python train.py --n_layer=11 --moe_layers=[2, 3, 4, 5, 6, 7, 8, 9, 10] --normalize_top_k=false --balance_loss=0.0083 --balance_bias=false --vocab_size=32000 --tie_embeddings=true --optimizer="muon" --lr=0.00962 --grad_clip=2.0 --seq_len=1024 --steps=4211 --dataset="wikipedia_en"
Below are experts of layer 7 (counted from 0) of a mixture-of-experts language model. Rows are named router (the router's row for the expert), up (a neuron's input weights, with its number), down (a neuron's output weights, with its number) and show model dimensions 384-511. Each number is 500 + 50 x the weight over its row's rms, rounded and kept within 0 to 999. Numbers have three digits each.
Before each expert's rows: a language model's description of what the expert responds to; "comes before" lists some tokens at least twice as common just after its tokens as in all text. This comes from a sample of Wikipedia text that the model never trained on. Tokens count by the router's weight.

# expert 38
It responds to: Digits and score pairs like 1–0, 2–1 and tiebreak scores, LaTeX math symbols and subscripts, UTC offsets, and chess-move notation.
comes before: " |", "}", " \\", ";", "\\", " km"
router:434460612539474571526409494570434503450468447459491529559457547551522459499440540412576535565523507555456483444409529460440574490573529506494519489632436464447508524425527536534453535508520438566538455536508463554436530465513499572546566478575553484473525503481457494508412487497505529510466501514527404526470493435500500515503505479536543564505514538420440420530470489540496489485456
up0:600523529509559493410386560603535468460491456596548489527473487527398540567546486510618491522490460452517531523485536384472498562468413550606430462648535587444469434496405496519483495574529448466515378466477477536463488493488546448508552555509444444564437512493478578553471552412529411511568477532451586488632442524483436521532515414489406501532514526541521484529412485579493470569521
down0:464471432479576540549481518520536533551497536491445386538450497419430572507494516492492537471474473541611510458504527478468439484488561510509509479476485395499506524510509454419415503444543610401451465570480473453474553447533595428537517502512516530570536530563513473433510447547455496469581535554564506423557605526537483491468573460524544571471480449490494526578533484469495528536525
up1:481417512456490524514572565537494492490491536405541435490520424508544495510519492477543515562528476543591565514470522530527554455544550497393533485482455417502507459501451450426575509458530517555475460469562463592460476511495585558524439491372556536547441493507468515534485437615484508457537471463546578568527467520524612491533520384567482458429464467588415369546471495500538539459423
down1:451453519498413542451461563532511479546543474557486515499421483507504506459514566412394474507505529535476445508377428524583513497483523481503422554506473491494546548489494503382554530397556477404503533540510513441493461501577434462555534455507551502468566542417563468510434485518524586520494475399540445390454541477503474378509512461506421467449521451372464528475558530534480407421536
up2:481445525454479565431508541487451517522547470535439561515522468496558468513527462520555543459524451468462493512705531502580538570494595459501513423437548572409468443540524485535476520483512413477502580518532465564450582506499525481423538486524451557424389444504484443518517505511422442445527497418537464462612524483567434545482448462542435473561499528539561547585525453507454508480405
down2:502626512511497491533558465518558402479494478540523491473490539514533454459455451542489479486391556524572534467488474452513479527485540483520572473402518663527570543553525513460501559347554501445494551513565419508482427477502533511508585545478527635501517625528532501430454419469543575580464482492487506451467489502478459526485530602438449602457412490506494521560522641514429614559524
up3:538472498467536562530517514610527521464501542550392525522474500419564544486579482531577502450457449412476555441552561450527564508524536590479477510453515411542495475531451456489482470416545582460421412565433537518486461515514485502450528485585508550454460430575580504524456530523426560521438515569501538489481570507482458435516501444494454430441418546541527514517621511530487515530504
down3:473387560521478420529514538502549432406479415501555435501446542527460508555472479549505510470528446510563444511458473530397494494524487453531479470602455494468494484408482487490574587439518505555460575507583572436442478490530556576496516502506441391444484600511494412545534462508475424370481532474466591556528430477547578483468509473484518633546492477538507508479613546578487455550514
up4:505500481374471498566487480567553449445508508538430393467502523479603501541459517540503502459630534542474538503459420529485571469451502547490429437393473450569491560420435499443462523449469484499554402520557489493487577439479508528566465487390516579395511492518483540550501490435495509522509409453519514483566466460534533475371523388570454492541480413518531533482559459508524561507444
down4:446495416500407492469544526607501583515493484497423519500438451525520542502615479525584483428535517515556459475458477458397419552486454497525532524541426533489521473460509552526449427435511518434472572445511445465421457544482534465515449488539556430542634428537537462493515380513403627473570580503462520493563505553466491481592538449504507482494477599561527473490559468456450566513494
up5:534475445420438503489476367431465490556664422603514529443504562385391533561527512532502401474584535511591519477571554412513398512590384549510473557462551437426466442519418466568506496428591484503494394445552488434506512500471457562604535571535515594540536491519427520550450524603497520428534474502419522536570461558538401508530509462495451436441520481525447591484553407568380608501493
down5:502535497506469570548509457377471495525549529458445498477472478483349551478428471553504551628546480462469390511529474551429478505514492404567544523416466480528566537486519505509504448521566458605490535543562524548444618496486535478500534539487494442543550483425543439498551548543446545502443557493520500529452527487574586508457475498584505465532485500567536564491485381480539416498500
up6:459482524478431515534540549490425520458474578447510479489485480480499434488447486542551547333508501511401610508438360442496547476497464595503509580410517562454518363473581456531490483515397529550466590538483493440479537492493417407485507385472514519519454507451500398488492475480542491503490489570535441504501427489548445461506554500582468423428616539552557487534534452546650476551468
down6:541510454493513494514453515498464460434488446507446476431497451419481505492529414503413558440502589487435513505462499519493410426481610375536438416506488494506525549471502486568485527510607467560490589442404471505510550517554593521537498603504551460510518539494548547517532525478504594514427532487476447534442480461552507494445524443479444496604482566584460498469539505502468548450535
up7:558508497499438464519451484515524523443544482538448498576445539532525491469547499467556532557606468456520604424555466535550501585511490491518522373513535436532532423480499447543456585556428541483502499445550513529523486447487595592660472498526433515477535447521554493533507520445580490485526454451530508564532491504494496517435506531511468488539447438448530443468539470513563473410486
down7:452572489335559491585521542443487558622525516489587475538422515587497462500545415526518445517479437481452441523503499528413469477537515429534538484493464417520433507468427491512510544487398399564497572506539524442475442492525502442574580439511485479509508478471558483480624498450507596535405552544452494428479527491510475516469560444530467498554539614528492418505512407501479514525558
up8:499536528504527579388489532431478457434547514461427514510498480519490493413442509522508525490529476615550420569527394525565500583519484422532481557543568509480439489566615480423464554518559463467567466427524537434471481505487485473376671523612542464537587522467494460493549396482587452488551533519446527452515531516500483483521549508507516477422396567539568527583540521560554503479541
down8:522512506623518426431509545512494466604517454529493569419507577520509462550408438462612508555436514427411644529503449604513550398485543483499531516364530559526538393480530486472486466499460562525558460557465517576545514543598401567595493484519515517472556491492539561500543600485383368531420537531479439542539550505433505592518528512489543532487544388370491423498551497484486488547454
up9:530537499483481604498525504524498540463597565552589526510432555522552550513527566540435513452402524495429470560487569445476560568509582524533570550499483532553538439518569544469468541484471531496388463550513470435422470517470495457469486520543418416544475527502514486522476421560510481492457619434539417355492531548538469586491446478481481437498462469578479543557529446554443521563461
down9:485474546490514411490572508498527533527586531519503512530450516480520447477574584436440529407518508520493506440434459504514506516477532531382464472469459406511463465527448519581450517516523396513510539482493423552449517533549529570440519482498483459479542481458550476541478547475408527484500529546386467469476516540444435566496508485564554390479442474470371496439428527495495567539460
up10:498462470552531413536470502505478514467474431552510544496365413549475492446562473574446557458478501558502450449538513415459511418463401517449513582382464479464555513495518598522476560524486558489531545312539492478526451485467393546529476528459488483457542487506553527530532486505463435453581568475495490563497429507446591525527485533452503528530575547532619444579506531497489427502564
down10:514556478508446434469583499562435439521492529500563529494669462417519448471385588482473520555570407554536545562487447523469491508555498473456533442478511520456541522590473443547501576524531587522427408489478411591507549477504475486584450443521530403530605640576482421560587529508451564535488515495502483464595387527563484521481476505570508474531363515445549480573511469510593522531471
up11:424475519540558526405492451604510442499568446523478511453446553451551484391637530529540509525432525452527353538553517492559612590441481513432538565518495556508424351558512480429561462529438517529514510539538530496484539584492443493499568524468489500566463544529452475488521515494506450497411469513493456443537559492439476483484463496501440402535594489529540459561480474480520471505552
down11:589481538459406522471523466465569538653484475529539481535554483547527491601478529445495612457443440443440481453479329442460470602519462466459491537508432487479565541531467546572447531427532442537521588418454464560518457451420457525462437493519480422511470498371496484524463471528424508464453526558607433515454487525546454527542553550407506593514481424492571516469508474488565550531402
up12:517530515511508519519506508553452536534422500566446568501548514513511463502425516459544513515406606502480493514462434474508461586585501560461518478445509561517555584547477500504458535493385509456425518563479458564512473395465622550492535408481459549417537418520508506559480527436534465408522368475602565501566478488491466480539544579577442429474530491581514410457383566473549460485480
down12:522461480522549512396382472415588589457480485515514461458485480552351469389525480593442589542573444464454519392493628436419510482562513470500453452481498491452568455501446489479514529535555603517417536515516610417535504444494503489586455476541581576473566564478505520481354398491511449480450472537488449557533498493477510443515485522468514446544461444508381503473488442518501563508448
up13:548454462404590486523486485464488605570492509487515494541517437451462503495465564479564430544400451568559496522453463504537542495507422520533580509511490456465506580573507450531552510489517460553526476528425487504544399485550506502507522545415553429455495465536461494496571597517511505470458529655479470587554493573450507473486425503536451538425581555526500625416519515583527468491578
down13:546498566625485501544409499568536529538532453581573574528515533451536578580595577533455429527485438422544538546646468523501399544447444500556513526499454429507458515463523568544524491488458505479433544570525503441579610555509524434518434524535464482510614407460546524518470490573518516469554507515521449484446451474522448516596491591476504567542408569436531409564537420546520511406526
up14:483407487489514583651430465504466498541473495531575549548425498522528484495378537525522572547446531539503431502555511480451473479478481399523473528502521516504509502609493490432477417501598494467489578463539475422419522513476532506479487475496529449585428440506534456366520516506581508549484500495448393544516469411367561536489498408478393516519444491499500491404453555452460468449433
down14:537441497543477570479423525473477478431582502574435521492459585572464555472494543542486429492565459516400486482523595512408517540443521544606502447539493446523507482504442391456444485435475438478536489589458581500408447479555551484652538421523429496488550517481531510531545546540466561483449477509567508466529489541436480566454607532530507457425516413610482445431584476514585558444494
up15:503502490496462475413486508516592552459412546569495461521540553441482449474531426526513506475499441532521509540537518476417554524535455388568448499481530428520481514415543480424549532460480515525468431587497436455471435550538481457460535462422601511530535407572588547521471511525543549470525576507490533476511514532541598409454505552538472453470457448436522489489447460464527557593522
down15:558551564495588376433495503416627606440542557521478534505479431493456546476504608540464474558473488477474498481494490535465510622491457582583496488529451572473574381539477502504532445472516435541412540478483460552498545389558506510501540544476484558519509595563422431446473470424561482457601429457524484460421496494520490444518489375500519498417513484521517517504561541520506454426444
up16:526490527496507523504514395423482461499495571492409487438442541495485489448565456523481569557477463527541481562482478488523636486448550477467448534410455464511518486445504557485463581501472592491564503531467570508475471498526530499482498560547466410620576525544503515500542532590402527559499529571495412494490537429512521474491461508504527437518477556500549424473601455435497428582508
down16:465505480502465495494503465463519454480464556454620584553481398495511432399434584537474516580499532548489456481458528531424466519470464437567549471515461567484523487412472512460563551472491468512573501501498556561552590554613567492488547543535553460490530489538540493507444559530493513545501545563560567414540433502602486574434462545519507491516469518495470491589556535505504513458479

# expert 13
It responds to: Closing parentheses and brackets ending a name or note, plus table cell separators and stray pieces in statistics tables.
comes before: "\n", " |", " List", " 0", " —", " –"
router:509494571552517515426447561426494486482407578583470551515502494554628515531552519490432498393569417412502535396422477482519556531514493492445494492505530528558389496450484584445592435484532499555551475428363466475577523511449496484537448474421406565469501608491514520541503505513509550552465507543411498557521418450475513539540569506504432487480517541467399519522518410470581516548576
up0:479473471514503527544446542433481538497390622492473601507372442467484496541443499567546455463487583527524521424506490549560475513588439562520389498480478565458491453469455454538509556568495479542545476522419481560447522508469499539508550523387432456465533519501473451561506428543522443495456495512510421417463436545513498537415533548488472587487519542538456520421520592529478527512558
down0:552518493433394557467560496470559509522496514541434546511535445470428499458525607431466548511584530521425419427462471580467456574451465458537557506403474524521490471456470574524487483462558530474546425511566478499529470393344496419555553411522524509594550314386465476438484573450493526504418485517534514538564545497540463575459549469475542462477481501488423481460525463499440490569490
up1:558500585492553547483523382472526441517507553483526401528460467491463538461497558484461531604499513428603430527523472558536559431546565511521609541595549460480491506522414472518478436425587541454516472605539517547533551521552564523370497428563472520497472531454554455466522585565516533508481531455488453605502441525518527539510452495423469518559503537448478505509412455476520540532517
down1:568565426460457473571658494650556541524477490406423520394557381526472420466619499482539513576476431430474458546577553520564451571488488478497504537534509502470544478526566482515475490530442477446487394496561492469414516533506546436522458497525649489501509550568523538448597505483430513608491474415523530543461640618502474532389557518515475606546416465457484515442518510569547506483527
up2:489509485498447529569599519499471402519500479437434453479518517462481484542635549460437432463543498557498562383417561490429525550494563436441452491579491408497611506549453506491459548503493512471414551571469400494491498504452461466463427455472561496604449427532472525441455526578472489519477536430622473520465463556465508567569504426485449474459443462472506545474485529512491432586544
down2:518480528505532458486470395469540466552479491542396448578444475504517524520528491477532489487485501453454524481554513506564561477599463575470542502510502452513561446486444611568561516518570520415520595521509585508513465547497445509559440489578482424510541527515448504513540599510443421523461500506496528533436462558543550539487505549476498446469461472508492448555492364513570589539564
up3:520504519540571561563550559507461532522534555527438387397463469386496480595605512444461512462519407574455375531514538566558442522450563461480518526527456472532566523511392456513439462625524577452544531458478486459515479579467490522505527432638434575537422515465505481528561546523486488491459489502487498526482609486416453485463495603467538490543431524476521467489507515454514551509481
down3:419549531494425439500426544580564540583499540505441475514612528461539506523520488561508454545573495480508442448544586461461537431424464452526466557536501460459565603516408466439500396450524481487501425436546510475506434557538393459504519405530446448578451557503478511531517505491489444522605511458489491510452476633530521457542487554531523463503458564473493517464382460498483525537473
up4:454602479360535491504542453501450577448516525420473501498482505524479453542478555437573442539442450411435472587450432491550462580489507498439576549550536409532545543524458449479480449546542499498490452443509504480442505465430492498543608574613453420471424543522512505456455507491565476589510504666586528515595537583464437489515470451536490457495533534514427453472512510526531566469432
down4:438463546486435372516562534439567556484406559575479478525493490449563415467546544493518557467436497501556558512476500547494585440526469495478522570463508520471456536527548416461592439513495398507528550534565586476559502558528500411491499621444522442485574525514568434408493485523553520499491553461457440513512451496497518536493478449488427494517552590557545489494581484482395541525487
up5:467570472460585556469497457601575537546514527455499514505589487549601474505479525439597552414498523469462596435501472508575509437464597471441453412523507486454522439452427485541512486541522401490511547541517618494556533550518536558453521489457503567524335431549525413488496498509556589538543465450533479554467453515492444501516519396572432438515530560463536525532498518496466537554462
down5:483513567629586458418526477496508473490420505426438429533485436427400454530442484555563499458421464420448557461347423466461496544480511476520508495370512424462536410488418417551488531405530507392492493476530412539480534465569424424381458523426435538512547436441447497515602559531445510521525529497575493471492511483487446515505549566422479516457508367385518455512477449458555445553538
up6:474389474504498415564389422443386530537493541516463573547446437539535486451534437528429479551557541520405569477428514423571458525496518492489536504461492538482567490503456526547506590520495461555447550506469493420522529487518479484497417493455502413504415554451558447465497460467575500509500528546535549447499496603532554445537528467438538446461585466471538512580571512460589537475450
down6:502526427542576562490498555550408465528580526551508453564553514528498462479426486530428528543478383512526395504618495548536525418495505505539495553526484518490489463571538530525458523430542518460525594504505461476484429529634410561541525527476447545523488533473446632485496458480475544507520528408502476505497578538565437500434391547557537545550531466585529494437510430476492504393497
up7:488543475452465531593502588540529544506527454492494452473464611575446525525492470507473491464442543536529532483519486506508411510438483604443478540499580401585500516567402409542528517570567520517501507588462464484445591454497470420454616475434499490499470524519478490572539577496457475487570454553535476512496376580538614477394521504592525445513483529536489529508560504416487523479540
down7:537493509483451490492466451513503544386488465501524549465618453451465476488505509569535419492500465506527572532498402515504478456526417518571493503520460522587452369410562563471489514394507514507529467574495490480559525484411416519548435528521548520434471478489453456509488491462527485401533548492549469516478431446487463496541525501450578509544379429488500539524541517523477541452545
up8:488596549516460531502491586506529500463467512477501475508444539500512488494459505496463565477431462611409455518503522466563550550534515503542651555617566507529547565485493512524543551562536535453536503417530460501529460574453509535495582524558581576505478489419423425421528335471467419545489470364477509529574476486439516518403544534491528495463468481524544394532444564440467492423495
down8:464434471560496544457523493472446536531504544415499605408550524573519474583466538453434630504448522477591610470465482525552527462442417543521546556592542432445565434474506542416531479549486545520520550573608566555437564489553415486516502514533519589478506444443562473689571417536448511513543569585500561506402552442488502467517459480505414505509521509418462521519486448563486481531414
up9:533460545500416492438551532515577482442478504438458373449541567578566493496498466473506455487399532487484566553446419519494508502533515502450401523468468523518469479519464564472465544426457494597532532605430438511595553563494453450507379489524411399540481486539571471492452543438573531480513550533460546508496466471474529559539512519534467519561468502480523387490479613506477492563566
down9:450550529523589488486594546498529485409490564516519531558529486476541473514479462578416494559577514505559518389505451467461472396439463364481526532467606476484483465511570450540520475572525391490586395531525440476554496419560584647439554511592550522507542510543562527561560543492543387402528535477454488378440617487514565507529465471496424497529463525527467474537488451508452457559572
up10:487459519478433563340502494511443541535514407477445491692520476523492559423512582579502499490495463468525463456532561509559603504485539487510466456457481463562469506528475505438515530558479461412419569485602511529469489427419518505535477456526497476482515500502493457525427517444510481462532499441491545457548497504564501489542465472546445468466466492576639466551544635503387518481474
down10:496463408450473538544521529505491489457538432540541483555421537421493470563522451458536615489385478552435496459479497537524486510485423458521510575527444492477550479493448508521448444534534437542561512473472515487500472371562450474416476504492413448526513542447480548490478485527546443571383547532542559456556439572443569528541581548524482337441430512409481447506415531438467495439532
up11:483423506577463581539492487513499421456548435511580506488488509389452533460535417457530450420528596493463534514415480523492491532353543449460485510542559589465474558502533498488471532618484499569540539531505459466466568535423485511477428535489437429507464492455557501431510635505486498515527502467542536510575542552593518510489499506417374502560498535471527432510457509502434345631529
down11:446514487572551470512420613486457474548549405542544498575550536488484569486539545499428502501404458517515473585519498432489591374443384509520442514484574465531537463521513484473549446456463496547586465468511467459508463530541452496500515536462506380508450456549595435526599543546569588584505520502444546502455426489525485613500418314501555455440464500536487511591486456435461542438597
up12:512421542633456492495480551524550424473501434544556580414437577445485526461598561412548578520522457519483514493539493465499620512536529594584426473517489606488499509556559511423514432498586476576440410509432459544541459402547482433543480443535529485421491465488510492581532565385513564531543517478477512443434467394454434426459568507532499547541470554530479521592420514593484453510586
down12:496516551426386420435534485506550548450555494494526512504499504545460567482529487539444444433511536521492498651515589527535516412490459484450481514462529438498487550440519442481520465494489403493558468503484550573483528566465532500529493502550624503521535513494501598447488501568481469467526475478490484466547510484528489524526570445572445493456473445499405499527533472564530548452459
up13:510551422457492523496496446508521472531514350483426505432539521544391482424469499628546508463492587381606457581464566487478506510558469425522426527448479512492522495460464510406534469505489449555512538478506476472476435476543506517496544513438480560501514465598532491499642467421575592506583497394538626603474481460479467429439379431495504559460503528474501560526483590494469499529492
down13:472520586547557515486495608418448479446491528470479469526496601554499583543515569456490518554480441496423533442546544594488459426535586442596493485479564490546494522515528532485500524462531417423391475456526520552572492521464537522468509499598467503486571490559419426463425519557442591552446526496545429496551505456573513516533562607559504586457454474545513418433479441459532427553537
up14:464481504500412508442452511569564473534392551493481439525528479367574463479435449535485417517495506526568556553515632490449475539586489478525520502514561565514534504463454524586473508543492650527417407407491439443438492498487472526468386517544500485493449501495456453475516526476603485476493428485562531449535466484473484447536381510503480500483488514514483530566473555502597520525504
down14:452406515445463544449531504523573537528397381397494436549487438394559470470430515484440453456594500476512492597428418466512457472529520550377537500531492541516609450571498510439571493554503535473404469445439461491579433481445475564461527489465541579445500490433486503421445472544505522493588526508495465490608414474561559545491524432528531414394472442448524482514500495546614534578521
up15:541523428550462472476429482537578451464410556428453525492437540511534465576411519424605497392471505430458576482584368537476562499422465511464450515533590534474473481495485460541513541550526491497494476443464474399599516519532488473525522439522451530523539469416442555516460498546472483510598544567586482490522479526600459479473401556528493475421494496565507612582471533468591484601477
down15:551497579518417479523487519502470479459559481480520488537578455523413515494495426447493502447519484460533507425474473407472477655534579531528547541489493404476555528534539508412453482528466564556505432565483576514468427485485532472463568446550441452485420507475401522505513431546475493528482468490495489518434454551493462492510428467449392522512565468538542526448491460514554519445464
up16:503555497498486539355539508535446485441568495561445524459556501471497504574480538596462509463498514559552527506530426369480527566519488470462529561547532471557526549478439555543392502474509563450476517480482462505477509498389466550524485403477396550491544460511547464443538439492549590512519545497532504376512499557503568554515525457482535504553551447535506505529560477537471502505473
down16:478417479422464501438432507579517469500565552557520487443537480519521530536477473513542535608484457557437471523443473565517490541504525510534558439426519446571539467431560490482475468555503525582453516466409477462519566498473511500521524433426581451463515542469475491577419428454541475517494472557646510412595482501564467531479658511526493528427465501492538562486511481597500486521543

# expert 43
It responds to: Line breaks ending paragraphs before section headings, plus cells and separators in win/loss and standings tables.
comes before: "\n", "==", "In", "The", "===", "|"
router:538433566561496566554493427438543443587456517511499460413552503448553453521512501463552440594502533477527576566392474482447500499403449468483494544581547552522570490469538449526411444391555550585518407472427505460503512446454470467391474518486492484500556449509508439443491459480528459534562592504431481472471490401470493503585506545546489510487547509446543393560478528558614409468476
up0:435510518460563475512537435513510435461487435533377527521346479516514436611500429499400534518520433497570568518548497450493506376552476570497516474528500434555563555481540510398448506444482489485434508460498472579477536526597496474469512547458480425437545531486454604555484483528503465485541461441483603596477453495451553455581431492486532489609514537444557485497489487526480452469588
down0:550499530496454546496452485515524541408531466487567382477562571437490475461519501481530504491470440546485421532457513536478470469528576602510531505443452473531487562537453457524472537499474488442433499486527501582465516505465537428477490487571485508366485647556552556528452513481435477590602486491455453400558480491551484500432522420461408503550533460463462531577494476390566472476568
up1:470526457493451428527490541478540548507444417537491466522507484518531475483429519575483452541460520555537428562478455532502470477529533517563476497457548450478528398548458587564482589488476488493534519571498594534485511449458554524491447523609530484485505472539537480547555531517521466513501442609471487580488523475479457534506472443542550444472484477477472406501533559499461549406582
down1:551494637569570506477548474478361537508457570489502576505469443423432519542404434545491391496531455439493529508466516470474524437477469535525449553374533441456491554463571367387471512465491605521478466499451444552489452529534443414477475483451457489464496479361481517428511487513523498448529454535576617525465436503521576433500500523455419577501500527475471488477477478523456377520534
up2:442559437560480465452476488520518477531594442536329410530540552513489480527488491497455555523503460530384458532480539506568513571505548434546503537503462447543528476522492457547492503472545560525470559516441505488519505464526471493572498495565435573449523482478466537441539476635506437444526517483463494526503472500560578566462540531496481509558502507493532402623370623514547497498518
down2:414549439462534450471518540483526462369517417456660411512511602540511486523576479565512482556520425621600470521466616579566461514499560512488545566483522554426491465468414518571477484500511466574543489447518446509447426538459499354506391414530461493544459577496474448535557573455494450442548524479489468550542445481519488487533398566480454445517372524499464473534566428477478452511461
up3:481474490469499368529545494513568431482539491454491470472463548550573469514535496484473551421489527526583573648537502454566567515480473546542411531536455506448486518466558493503480467561599441551524462458463560460514529472552601535408426483516401449505430515480600385518463520421493507441546481460541549505491473643519451491461449477495499554468555501439504471518458445562464452507522
down3:499511535493497489517540517541505374555486507600494431484500459461542530495513481484480528472513506491445534538534552472507444496453487533449510470500596501486436551485459517426495520485497454505484491454497483474530495442384489426525499482592429604507469440479471530403492476521514495463556468560446569576514584404493476523556504517575446486473445564512539508516512586531537401464477
up4:397380553466517391579483486530492567514503506501590472488545483512491462489614452517475497531470452480577537429513484464487497510524488544476417508500484462506457530619573425490504428478575481408416549553459523502568511499493557513483459527532490526498476553577441512465408580482502588530497438517506481480453492521516570501475429549492490557465496480485436441560461459400596486459467
down4:447483441535459548469558559494421501442561498532412487474514459501418519513445455556420477633303603425461459474451532531472401457577510493572594499444506469585462458480555644492450595559483543538551563470469511434551450477497567581418481535582498418471511479547492527554620488451509425480477455513476489513575489488463510554486584500573495581505437543507505511596492504443457404453514
up5:475522459333477533507565560511486449488446550516501545545433498453523518489497527524472589548533500531529454553449436485529453474514515499511417613566487528551569439489563486512518449507431543415455453559448493497525554604460530486438457493507482538513518398528442517465546472496459457427544530470514549456575457483562524510583576540480487472438512467635536532559478444517443477602601
down5:450408467506548439457560424500463458562445472563466523492512512488480481504541451444568455533429470460527544513422624494573587502391537476468496459382457558432539513590492501454572517557503399482447491605503476483457493485513508530449531483475483445468627446491480491509437466517505381622376539471531439511528542607540478617554470526488544502579548426483443508509524466405504497477431
up6:514481515432506517522455464554445504516492605490489475392450462490566481565538471535442449464499561481490501524504461378530499472505546546562462438414482512494488550499515491497522447457416493490511481520502453505538413472558493508467544514429451510498546437496495506396535563540492547500471501545512428472461476578572528502501471552456499481591521467524489541508374447504508435431469
down6:457554499542580475470438451532525528476555481523484410533546561537521559495436589531576432405463529467523603471453480486520548452480460428495500564587494472476479501422423510512467440348517408457436433602442552568521543545474489455510470500449550446508486526563413531523509501388507558468459437495458520490556520507421482533464402547532411541508474500541554531545505547509578508529455
up7:581412529585499552585454510467505531497496402507431439583576485548470453492468521502460446528552421556523525570479556500534448420465497518554567475472428473462557463525519511597464492488462487497468506489636484437427541554447533461459452450513486417491493482552501513594599513480524430473508450480462518422550396429454482571526551498470580466516459435534533555549471517512535508549522
down7:352449537524504469523587534427541502596566485448529494483476489490456548503410482455426542479517488450495567437466405540488494479541559492450445546431519477546536444423565481500550487479477502495562508505481474458418427502541377450417584537435511421512581634474460457442500454551462468572433532517534376484487553515530589484467513626561573632496440517484493469550472495499523480550455
up8:417528608455545472534607479558460598494521557491458486399443575577473520570472510415546463474422568515549525450535501450416558527525504510520605460472488445506533402474451431433604521580512444622460537570488574555560492566424535462483460531557432433467532504449567477469365484548566579433579537393543490470551456424502479480450482521509527380403512594472507413480491549360484553496455
down8:607486612414524593417494392335542467502453410570503551446406518506508507464437534521566463548539525431421546531582519472490517606521466493444516459538443429495485537527448482489529542494502507481389515478458477472594494484496423420473406529459577531614562622538560409471465459494539494515465470449510543512483526478532450434542521483488554555561506511480492509491480555552446496547570
up9:499531565391588594502514466512516510502536505452527450533559524601469587490545556444505468604548547570578533525485469420605454557515409540599476550470510492488523560481535516532461461500532434527438447501520488607416402438426515508526437544559480483496477459570502532490476478539568542493486499517484536528470432528499530437627398531539521536482410451507470377523650480528500473530532
down9:529549543531524533540544459502527501518504530547465451486530509468547546489488517489614508511500634455427483512466564506519431472511521467613532512515570420532455455502523535395398513444496430552593569521534494462494450524615444541509446544406529437487546415532507544457382457572459516458494581489447552505389521584483564496379512511511541498506595615527594540575491504606550410546485
up10:449559420506365496487488565580490509498455496510512540577461505522447503548506342547531462498466552517492629470475597452529485471543387562460500508427482497427500451550509526421564607492543533520554528480465537532512570567485453474560620531515519570467505444535503587462549517507477590506600471625528466619539537460521430433465573628456397515522479530489537503522512556444411530444629
down10:522519463466491476535543488548477523500528506589581486444487514509499532470465495412465465484590521468539546472486480585487450486515561420568475519462468485399408483516493494455475432627480433500509480558447455455532468463503521476428553500532506474513450533458513413495563471566538575403545527563485539582480435515507586485479506393489464470485492582531496563398439442467520529537477
up11:483466488464496542553463525490561482489466476480475470404445552527494526554533455481513451417627523392473523528567501500488422532589403553551495466533471522419485457451549544535440500558453534508537545511516539524496522541463445514522436410512472532502533424512490518493473543569520549448454468505516562468340515575528532549578458548410505549456511563439473538481457522449464438485534
down11:421510513466485441573537500439509625503577550481542526534421523465421559495525504467469487465467486492483404502483420562479499541545416488445640539567575468510554548459441561503526488512474468535456563666470437523464544560450483452522520485456580484434447658508512608569406526492565455473506502512486548572495475555518454548485524505402608450473523509474500518467479421552560512520425
up12:472576548558564483501532562587421593609523510570488479501435611496481517571518530536427513486497553441510444538571498538440475518482476559495498511340408460398498473477387395468555541423467499506577523403457601507467494412574417578491499532526409503450457514507494432466563489571518440533640502544503599389499413557500472562498565394505474504517488543565486438430391477470610455477494
down12:532403490620435565538432559555442495489597498457506458520547483482462493458572484473597537425481522522558481411482550476525512458440454544524496467480541451543511387481526475511546457579488374519466453534546447505422488495420509516440456479520580534552455478509562556492481472463588453439508545514522552548544562353482565444466476509489546455586433517533477450486566517480451582527554
up13:422427490583532492472450514373505522468592430464563440508465544449582508575481417562519511553433471473471492424519468577451606469576514478424429517497540526439472553466513514530544517487438489457518367563437485478531450442504442481449443472387564603553522550521539465526535541543421541536416450511522468551521427501467404463527483469506494582468455577535483556442517429478508494498504
down13:424430516468407504515517552551495527475419524476446477541490480536516532538476637463538444488547519544412561510562505482453423547474477461567513535468445518459629560522499535494466540538489546435426609492527390493459539567492489531474536462504438502529489381532555468424508499529491553514474567517530445529483569422428498481584504355506455548462515405537547407556426538502397542478569
up14:494456468536510406556526511557606594534488507511443473476463460544536456516537553515427438480433496557477526581409509465571527483420502577500446558365474512466484459509623497554509564496446555478441488452551575532456509486495501488524528506502489473466607522545525495530483539386468491456543520542537400526499390503524532592517452443515458568466422480509597506559504555469528491464564
down14:476422590488501548483442479534561511453476520556564557491390444425460445510549479530529471552620529430542439531540479582438626481453501550437525608517525475530524517406529587510491588500550565416567532384500535524466520530516438482525474477603452575419509464521426465496488553514510515513510523443502498455438512470532454465565494482487507475501502595463393493552521468461484551490500
up15:486493483487425402454547441611588528517540471497425526489515520520521456493555455388429564551556461519536487513519531508543543537581527545580557464555491534487477443490488488458538486509519559383462531538580400571447531451434420440447533440434512605479563449544580491463499532505521501462529506399507488457498567393454472482464564503433557473528521508461512519451476634476462457402554
down15:488459485545476441599489603477446494527533421525482507451453550419527486551397476604395486474509546544483445464515470528557537476447512540467499470423551485425573565561509524391524494477480475519428426494572596467483465531376555477553450491493544593475604483508529431502498459493451519464502504471433485553482467489493426511548547401453542544577363561559532555502493437522449537578505
up16:470555495457472519490461450387507508553461517560449481518540429566507460458587530403426487488456537496513544499456579553452530491501469526560458459409505515460478522513467504503402574476503478513543459504481437517455479542558409576497437490519440570602400489534600532536520521567481528479513456523516551449468437464482509471475435513624530460459503460421496489528463458389588437589523
down16:471573515485527577566499461523471457529472493538529488547450496389455524527436456523482553511486395513505416547566473492568502469472544526470520603556499496504522508446588554584519550495479585420582653484515416433543600553532564439517580480511566483443522550445571475429570452544477503514489465542467504556485511503432508490531492468548540579538476529456557465633429429496444479492620